{"normalize_top_k": true, "groups_per_token": 2, "seq_len": 1024}
Below are experts of layer 10 (counted from 0) of a mixture-of-experts language model. Rows are named router (the router's row for the expert), up (a neuron's input weights, with its number), down (a neuron's output weights, with its number) and show model dimensions 320-383. Each number is 128 + 32 x the weight over its row's rms, rounded and kept within 0 to 255. Numbers have three digits each.
Before each expert's rows: a language model's description of what the expert responds to. This comes from a sample of Wikipedia text that the model never trained on.

# expert 22
It responds to: Word-final suffix pieces, mostly plural -s/-es and endings like -ions, -ments, -ties, as in rifles, blocks, grades.
router:162138088092124137151134116146140127137175186146153079133121125072108095123157162150147120090123092184143192146158103119132148171121143142120139109163151169113139116183104111097141116086152178
up0:123119133151101129125129096094167134107129099138135156143137059073153171160060129081118148125170112152137107138070108086174139146104131077166160160164111166124135078193133100058141123199089122
down0:121155147104105103129142133048121169130130144131188158122132162082184157125127088109113148162124124103127165172168117102166099125171156164112135124177134160143139141078100126099142152148160175
up1:123126052152056079104180070060085138163164147145099095174095084102180095138176080131154119118177100076127138129146100162064171121151121132104091116162202171108068158241076093126105127178111064
down1:091183184149189148196135064123138089132139167094146168105135130161069133069107148110083132128134159080127124150118124147111114144118089190134144165140108105116149151116147161114157095124101133
up2:124111139166194144100147147110146103101123102116068121173095098053104085192065171159138106140093067091075199161135070114123090164105152151114069084140121181117079161118131089120101080074121155
down2:098117133131110115141134132088102141100165130092197172120164087108093092110110186100109136127070099155130116134110161095129129116137150080152108143128126131140148125119189076149141103115139169
up3:115124130129146159112161093131174133162151150136143062066159148147105156098085139133128113155136142172118171115106169106096087162080129110145168155110129158109156202096128077062166151215135148
down3:147080167153145122109110141174138114116115106096142118170060163096122141084113144147082162155145161153128133139140072153097107119054169100100116138125122158128078113122125067136103112106069107
up4:132107128128163089133105142159141077183131165141129067122151151113117203130138113146147131142160103223061106146138165099113158156146100089131076136104095082133171093095131178084151095149110197
down4:121119144115127130161141184149137074136136139230133121128114103135116128044162087128117061113108130193108157130126119170101161109152128174198132125148094107157211134151161135134112118158170200
up5:176142073068117125173148128141119163123164114174140129133109144134129118110137126101192115182143124114103152108117049133105076107094168129120163173088158161122145166114111157117153169135132134
down5:109128143156130191104142088132123189132153144121142123142084110148156074187154067132221174134142129126113145097093128095099112165126158132118075128168167141141108159101116149170153127123132121
up6:097142015113126162133229156158133138119140130150124136083102164097200167108099087112111113091092064157107139138190162063098092172208099128145102162134113094106070083104166134062127171174137102
down6:098107112097131083145128108163151164207149137133147105120104177082106146128133159162114084055115114124148111150102150134064192131146164164124159115116171139136094137126113071119135094079085146
up7:098095079162132142171134124118100090120120122192112127105091171111168059098131204126130114097122094075109172149158111168145167146178112139162070114185159135072147178127151128126126133041130126
down7:101190160126108108122099185111115117124128101120129091177127151169137059136110143100093224038089159137110142113096164058058143136135123108137128165127121112161079134120113140148092088150147117
up8:108115105117132124162103148098154161187115109072137122144128126169126142107134159089142120155173123175098111101095088089103141182122137131116134128119148172212122120146102156103119169109131153
down8:153139114183128086138155099133125101120154174143144156119131095136094129184118149139088131179066171111064137152176090097139072161120104168157139143143167188156139162059125115148116046110137040
up9:177095113115163091175099152117067119128087138122122206111196137066103144101097065142117112074118171114141171115141166111171108166152134212143117149095103135146123138162064125138130148149139111
down9:100153133084077115042090079135076110126191099146105146081170149186116167137129129137111142148098168139088125096069147125101145120162096137134116148091115173074102193144113169106137139176102113
up10:155100079117148151128088111164133140156178119095108103140164115127148144142145178114106114163155112196058201090162137115145157087137163240112162103119073136192093092125143099146140100132137100
down10:128107123174134128126095109131082110140100163150080159135115131186108158098175092130069157085168135184169149074101147164162113182145096160123166148095088139141123142151071105076162165123123157
up11:148164126154107087133116104160129105141137154122130035122147179167147104056140093149135170131170096147064085101136167175127154191162176163169107116146158058034088163093127175127082104165162132
down11:122176102152143154164123139106155136190170109149146112118145135113192099107134098161123134191159232193095129080134125159139140194116099185088126171090119088120161122096095127090134212077102135
up12:106167111158110179126130127165140180143146133152088103189138130155155066124092109132125143119103088141149173083152139118139118171117072129133108115111153086093125137170120118161126120151150137
down12:143116139118104103108103152109176124130173124127092154165128129137150067134179127119057164100096109163124132108100165129112137123156133073130140085128146207134114146152126095150091149118106174
up13:112157067157130151167086170127119134177106143183152145131093107098155106177104121087184157121141114094070136120178130143147092137114165124111130156096187141138113169160116142137176162113140202
down13:116188183117081151172153126152137135107107126118121140101157144202087148122143120174122160077171107108144110123133160154151174097083112085137194104110124079120056172149122108144163170176181086
up14:121077147086093178159139126104096157067126109084139145107132145114146098079175196144182115163150140156143151080152108092135146164168162124136065140087133028108141156160163096122165132148095109
down14:157134134164116103084126098143170149127158094123125104118105161158119102142215101153079112149137108125081150120113116140097136093111174127140156122154143087134172101134113170109095142143087127
up15:190145092159174075142128131094183171071194131129144119142112168124129111183100148083078158136191121155127142168175082124123085112088176147143108145122093128093106163161105099145169152156115135
down15:085084094137112140133175116060124174120061108153138107114121096062115106104188083164134137124177143161102098133165121185121085168126047075081100172188101127154183108089133070102122163086079130
up16:104133104125114117117082138087125161138177091099124105176138145065170136162113137129125174116133151123121133102133131185157135189103140118205125089141143221045149128155141144112130158117126170
down16:099116109100127131085095052191180165096149115142133082128142162091095098116194154115098127109150161117163103132155133109110162112171173118135160110122108134150102152103154141137138122122160163
up17:180112110073139120164080138171078072125162079128147180112103167124154150162166182112149139176109091098121177103085091151054141131138142145147097103132156086169150103173046130179115124079079163
down17:094101186117140098109180057152138081184133138116103150096137131120099142152141171141155103130074163200157107161158181207151118182073108148087159059168155162146131187173111145187146136134154138
up18:192175112152120111099140115103109122162141120136114144215081095076096071162120123097118124152160136098080155129057038112169126104165163162067116056110174173182161190183135137169089145174074178
down18:106174209090127171168064143104145166174091147107118128149154167153115141160106116126134150129153170105139139152112152092153145152099125103111088164181184149117172111081178138101111101127147126
up19:149119140095121135140064151141113100153116141164105069126141115114106166141088121182113123126197155059159161101155116138116067103163098104140125217137151114075121085130060176070119153116070092
down19:128143145122093147123139151103120067148147183142123116148180121128156064107138125153164150143167079109103128133139149137175064114102169169102175188142139112127109139127106111105123153184091112
up20:115099145110093141121157121140074145105092098094143053255140098090112109117125102133101098157144108122106172073153130155123140157110126127095195089094063134147157129138136076131128164148110139
down20:117129147130111107093146106192167139214117148116145188132114098149069099112159116148113077117139143180142144077187147137130146117173080140124200158098159078103156113136126155097130100102137132
up21:132122138121110105143121118124110130099038107178154118075158137168114215086152085157110167118144116108143140114126120139105130190151139131163101083133053081206129112154120088124121112118107133
down21:126206101160179135143084165101178113145137143151111176154124155128096124127096170084142114059116138094117101081095116140104164163126134136141124110171119160142090187068097139204153121163110168
up22:131102163201092123065074133177145116158117125093083158141093136151128100114072115093141099157118131113037179110096152106114127178139129082140118148134068099110095108114181160129105087105156044
down22:083122132117088129142108125168116117128122114159100169120147182126105124095130142170162080129158154136153108106156082140095105173078143204113086157149140096142115115144134116066142128166162126
up23:111110122171122131136213137121122146136127071119112117141121124153086116150129120128117096162097147145083132191155070103113093106100168145059081074099123122078075159158176130143128084178129104
down23:121184116121156154121149121081114077129126142131160176115172157088046125142150095141139115029107123111084186182137190134065137084119135088155160090135181118056125136107151186133131102150145156
up24:171159159123079181115150095135096108112135066162125094158114190121157150130131135129118081111126157097085083151131156099109120112048152138151167150210147207135106170181106132097127156153110093
down24:162161105123185090182158121128123176143105077208096168164133130103137080133154139139082101152085145161154148109158130083196171128091108108140108132060086114179122106181095120116139115154139081
up25:089105110138175092124113152162167140172117074156062122105151132113176117161133138130112078117128151138125123149091146097126182084124144102168159171117123123181146127113065132127176139130068128
down25:135107114096114173122130159145089130103121113163118117130103082095090142128163124156138148107166120069099097128158188148140144105178166135142114100139122103140116135167127134107129148117127127
up26:153148116163150089065136160104087148158153129165169131167068162107152153100079112158133115109120102138185119112086147131123170106121165148101098170113204155075141149136111130107149111128168168
down26:095107149164164112133168136127179122105111176157176112126189141156117172125091194170133173150135136158099113132153160171108094085126146131096144115090150193117129117102203096182129082124113116
up27:121146092185084104177139196132131114070138125127142070166127121143157033125061170111145102160164167050092158111154129094127127130104100118125114114138168153082170119125132097066140099088189180
down27:055146151114139148134067090110115066114132079118218133117151142135087098161217134065134102119108130100111115120117182096091155112166147133116089139173119149081111118095132104179144138045177131
up28:095137110035153109105134128110118105214050148145162134125119141168153091136086120143117066126104109141128159112146144164222119132079139176093095123109154148142134160113106068127103201123145168
down28:167098134129158074117196160150168153117171196175132136108081132083134104073093196160094178125106165157136146048083116154122125130050133083150095114125115106131126116161107100169119091080151185
up29:100108108174069133153158149154154109093094138160128114161175133081132139137173088080140108133132103148117113063156086147130140121133127150085175141172154127160090121166156147143151085180106181
down29:167154114168113073117094148106098100104115112132099126076052180142131083157119135140106061056099126108128135111168107158139173171105160086106130112134093101134132058166146132083135134175140141
up30:132122116107157106147157137149055132147110152129134132132102078122198121093106180195082147145126102138099104103114081181144127086140158128136156189084099175200112155130106088190147145113179140
down30:120089114149126097125196081114094133131126139169116075108105082178226122099117066166078149140136141094067102141135113098182109131125168149142155118127076119129102133159178126067085145171148188
up31:104157160154178129123186101091147140117086117152062154065156101144142088093104125143127132146156125101137105145174130120062139128130100180109131111096082106127137118114124153111129141097161084
down31:149129144111116155161112102127121153123126151091112075145120157135106064108111117072143149101089138120111100174085058116167140161150129059114109131122130113105103117162147106076155116114092138
up32:096124153168103078112129160122167120118136112114145145143088101126116105135096124168150110150145167139112104090206085168133169085106137142164161145094103155114133058138134149155124118118090090
down32:159122099159123135103069139153157187104117160095156100050213114149178098087064097164165126128168132132186125089162134119118044152151125108125133073171132057092138113093139121070150136175140148
up33:126130060167114079193121130149136152118124111155185120107071145120030156121140142127142104147116095193156127106162111138129183110079121088182127141144176054174158109073147129123152077165120209
down33:097114149123151110070116144071107125110112086133146163124140145122115169107160170098123186142136088086175072163096102122122150176117115138069097120109134153092094173135171184110061059147100120
up34:154141120136117150160092147145074150204109169080086160118093107095163164136159171164087037117159106084157124135138179213131131135139104157128098113153103171064092177176121104088126048122130150
down34:153101147120109159110175110148104096136175090140131204116160133129131084128066093179116114103102139116167115190129083140126096151148120116090190144126145062096186064130164127105143143116089170
up35:190117127113118195135111121149126110086175187078077115145117103089135086140055086120099130133166142135078121093207123152109132123100152130113130136096095180153121115151119115128190154166079109
down35:113178177121167106155157095164100116110127155079135094164153106137118104114106130127123126108079105082133195134089170103103103140176067128111116146170118102183104111121124141145074084047132064
up36:164126102119112084099183164129140160052137126104120155124105137080158125080175161138154144090112103119173154136092119116146085131142067126143125172188167135125247132104130091174120097114108159
down36:114135108065108124169109105136153141167134110133166139162120127234146113114070154130117094159096153132083091107112193168132076130132143169085175162126114093155124154112154155134119136107106112
up37:078098097146149170143151145149173136135170119131162120139139204107168142143098202146137102227071152125108173168072103106118152137123097156151158100095141121135101132175090094087141124126141158
down37:191091076142064192163123110145144120123101189121143142176118077121107122176120116201084128143103143104128122106125110158101132090091109093107176178131130122134145110135129122081116142171102079
up38:104052108118160143114149105145103120173111194108122141097123096073137115119123095128118098063130167105098101149130136115088130100152196129152093055105142138115133169137134104146142147177086150
down38:137116148143160090108080187160061141205110107084093132130158164131058164076118122125098137122131154101106136087117125109089182124116114177135104086094129126170125092143107083138112111148127093
up39:079149111140103121158117146160113132136118142104151063183167129121176145216125171165143155187152058136151117158110143133080211173134174115114046114143081079078147117106132172122097135141129167
down39:140151132147123200101163131056143118077110122113174063099110119125121130103160092128133137119081125210070159134156153173146086088104180135135105171122111142106142114129107161109123127103173126
up40:091157192149120120106128134153130075136117186117143123195136093109204125153155102146119149150125102157111083124135096101106128109128129157126131165120151160134121063180101109104148163136130122
down40:098109144120112145142187103120173090094042149120113162117139131096076132156117147122097173106134145140140119147176152200110161164158130159137147130110127144154090112130141189087079106092104123
up41:116175138098133111142129086134134094112148149115063099110161109061130165114080128185114129140065113151162102102120096134128114143193131103138123171138107124151167155094082107122090090107096171
down41:221112131151135086107206096212077135146103207123100062092160062108178095141122166089162168179125156151120118183167088142127060169134122144133114077156169140157138096158113145108153130103125114
up42:145139120112158157117153130183083131164116109170107118188082136115111151165170132149136120097142097081107079053144108134092170145138186121148167153158153147115095098105158084227129148122172137
down42:130157149162107097131170165059158116139170143134129065129119109097130123128152108109137120146169137147154174095106121156170166085118039186143136162143114132082152160105131129121128115132106109
up43:058121143153117088099155113106157059081129155154109152071108099104100157076112096087138100110110118220154182105112156091104104080099102085180127082137117128124115143189123149125060134108143090
down43:140128100098128148119112156039089092068125137166134126125106140070103133158114106177118172159175143138126097095171179167125130090176125057123142166176138134090193195083109143104129127160183105
up44:126179082111095111127139166119142131142119136128139130123118180163114134100130149045069104093105154101105126125066055123137103100095094089162134134052138162140149155157166159124198112117193119
down44:084184199134114122102128085087111158093146128135160157159081136147117167100138067166189125100113103206091140107132141145107139182070119109101162133115079127105064141043064184113134106115174147
up45:186122092159153045103113083165126148172195120156152057146124082118153116133153109115171073155195146162106117104177122149112136144126120131131123174177141133064119063168160106095115099100133135
down45:143141124115156095072151127141142105126116117134132117116115135126078069158124083100114097032070126082162121200181061153160153064133116155103129099138087145173170082097121132104128126140078133
up46:155134101141129134184074098134113145136137116110182140164138117181093097105104120125150059114193153062076134137128150157179110135131164170107159065100144119152120120103148108099138177113172130
down46:173214119091128154092131164185206150156131175166084126164173076085158090118087140075112110094091089174104170129142116094150078102140131144121113115074157125136086103075141139145128095114121142
up47:124085080130073060084168174171109178102121100100131137148160129127091070126130137128158155105094103146099155171157097111163149187168135131119052123149117082164126160085103131087155156179109105
down47:148120112077153084113124103107119148121066129153113153105181182075108118141092148075167094158133112153109106146141110101119161066113205195123107160113191118115107161090142128127089155136136107
up48:129080154122131101114047092189109175150117104094155115139131130127151141078101125100095126176113124104141105148131116116132124141083110142129159182107133134164135123114039142104146091119136157
down48:176177114162147099123133179185160164113093136142118089122134085135088126150127121136122110155125103181129098064094143080164160129155146148075123131104117163124116129104173115124145162125150116
up49:147080158160125160141117139126146143194136165143150159126181126133077171170075132100134089136113077145128133100141096139089139168133130090199101182139166093132169109128088134159143093129162106
down49:194128140139127142132157092127138201126170164097145112075122131139167126105078136078158137159118087182123173122121143142164159102145132137134106104130110160158144123143116108129181122184141117
up50:144130180154135145107118128102130093080135130134145122136139187134172072174114099122139166193086132137178173138110100135149077122143118129130098170132107104092136172134178088089176122082147113
down50:089162106138120176166146129148122144106087144171073163091160144161105141112115149142135106097230163132125120111062072170170160196136125095103143110083099147101114140103102123145075102146111104
up51:151169063099179143107155102082127134136141126119157109090098123153136098110110060153101144150125131065121143126163152124191122133168080223120101120107167181083157081144104160112151083208232114
down51:136153110134146079126118162135124114171093127157169163140128150137104132108110192120099177183194151114093121121102175139088160146192116119151157119096107165115151103152089137142089127104157149
up52:098152090158123119134181117111167110165101100140087118196140073176124132128098102164079179100113148132087161146171103110132104082150112150143125099121156110123147105131107167071108104163123137
down52:140121122035132113123099156146073113127089097120153132103134058126108135158093146094138075167122111140128103081176156065140184088094111083129091148137143088092128105104071192145095189126082120
up53:127137118116172174168139133060175050176095117138153093153054143105156137083088117100094138101121131109139148139124151106128117132198145162111133163124123140120197128116127134102153125129152090
down53:090086126114090083153128156067177120173105132127115128106109138142155133153120086142138080185161059130095060183148096078155053112120077152143119127162106111099107090140097175123221142121171098
up54:080116047124154097126055146167155084150167126184125136101160120081158126184100131144110070126084100100111146115119135142178128063176167134094138137167187121093169106141121136148118148100131125
down54:119110096143098159115114142130116162113175097174134094124116143166145118124123079071129076077144097096181126135170145131137162104102143146161128100091130120075101094171147149155147137184135154
up55:162185123192129071113157093161092143134135117100109073137101117168121136099129118086118139162162109171090099163155110118110138115142204188124087071122185119173198095141144145153138087125109100
down55:108152152141102133106132120093175133152208142135091082104102100157184183132143101077110113135119124130132119082144138147095116103136074124098145135193103085124066169135162103089139129122150105
up56:089147099166134088138174161117136175158210160130078177106108126133108147126097140153096133161142135153083075190103126097121110112102126150100121137151173124120118168113123095117228075129161141
down56:094123198126141127111154175123135087193138133201146132164186149105109155059128088137139071137102118109159104167106114067199151103119111136139129091099151123146143147127125099149166083124166058
up57:151089117064133046134148113119186110100176114097144106139124120110110101199169145136121134139116105160156140122186129199199106143132102087126134191164128088130163069132146054119083120136137136
down57:130095122146134133170107149185130132080065116151090120140112124090146128101110165129128108089096154117094130166107104149187134091172121134148135079167113133178158115183146117095137113099148138
up58:084129093159110126155121133143114114149136172165072091123153141139139157152101118150145075099138144213137139179157156113118149129099145186100116113138132111105151145150143107137117118179096087
down58:124128145162114146109128177103137050073196098097100096082086079137157140113074135123152099127041076091164146116123125135083082121135122117093109130123121145110134149095120120177122142110132137
up59:151116140080151107168112179113137101115145095138136132115134096091139146169125078149085154114129094103114125127116140122173177137114137170091085155144112121078157107098161064116124163130135128
down59:141161147115145187120137132141088138124087147133066110073144143121165118177118156114124137142110090140169147155073169132085123159059149128117114138152125130096103118109121189143105162061126119
up60:141128093074090063137101186162126101167181121118122153120115093123068140173135168144110079099191157159146115150135128097178139131182096122174094145117081142157117098166135148114114147104080122
down60:142119117237091145077148114143108114147142104130127132134104072146136074090130127160161176154155145088166101068119075145083069146121157113153093152155153144078154139143139128145132152174115112
up61:168084120119075101133126135098147149168133085068080118162161114139113109135103194124113085127182180092136186134097121121119122102114121095202140210161122126059129111181132120104171136199139105
down61:129137109137185138119087087105127106093139155115066152053116151077168134138122154113177185141121161109181131138117135154083156164112131074152131095166136199111102083119147124137088078095096120
up62:154097120148091107127137140159104083149093126165112088124118124140153155184155162147125141091166118198186157134136114157110110129187129132139121105112116213157148177130090127149071169093094161
down62:086137091142155141107093109082129125119195170102148141132193088131187095136130157143157175088118095113152186157155147096150133097177116100082153137095062163165173165130103173156165150132133151
up63:146119068115066159152156138161137153157141170117082135131146138132122119114051117159146142120105142111144142110134099137133072152146118150126166068159108138130166139104099138123215147135091162
down63:113151132078108173107124194123135090107132115120143107133103153054106093115175139204096125161155126116140095180109169134147120148104076071095105083126137106170124118170084149139105139173103079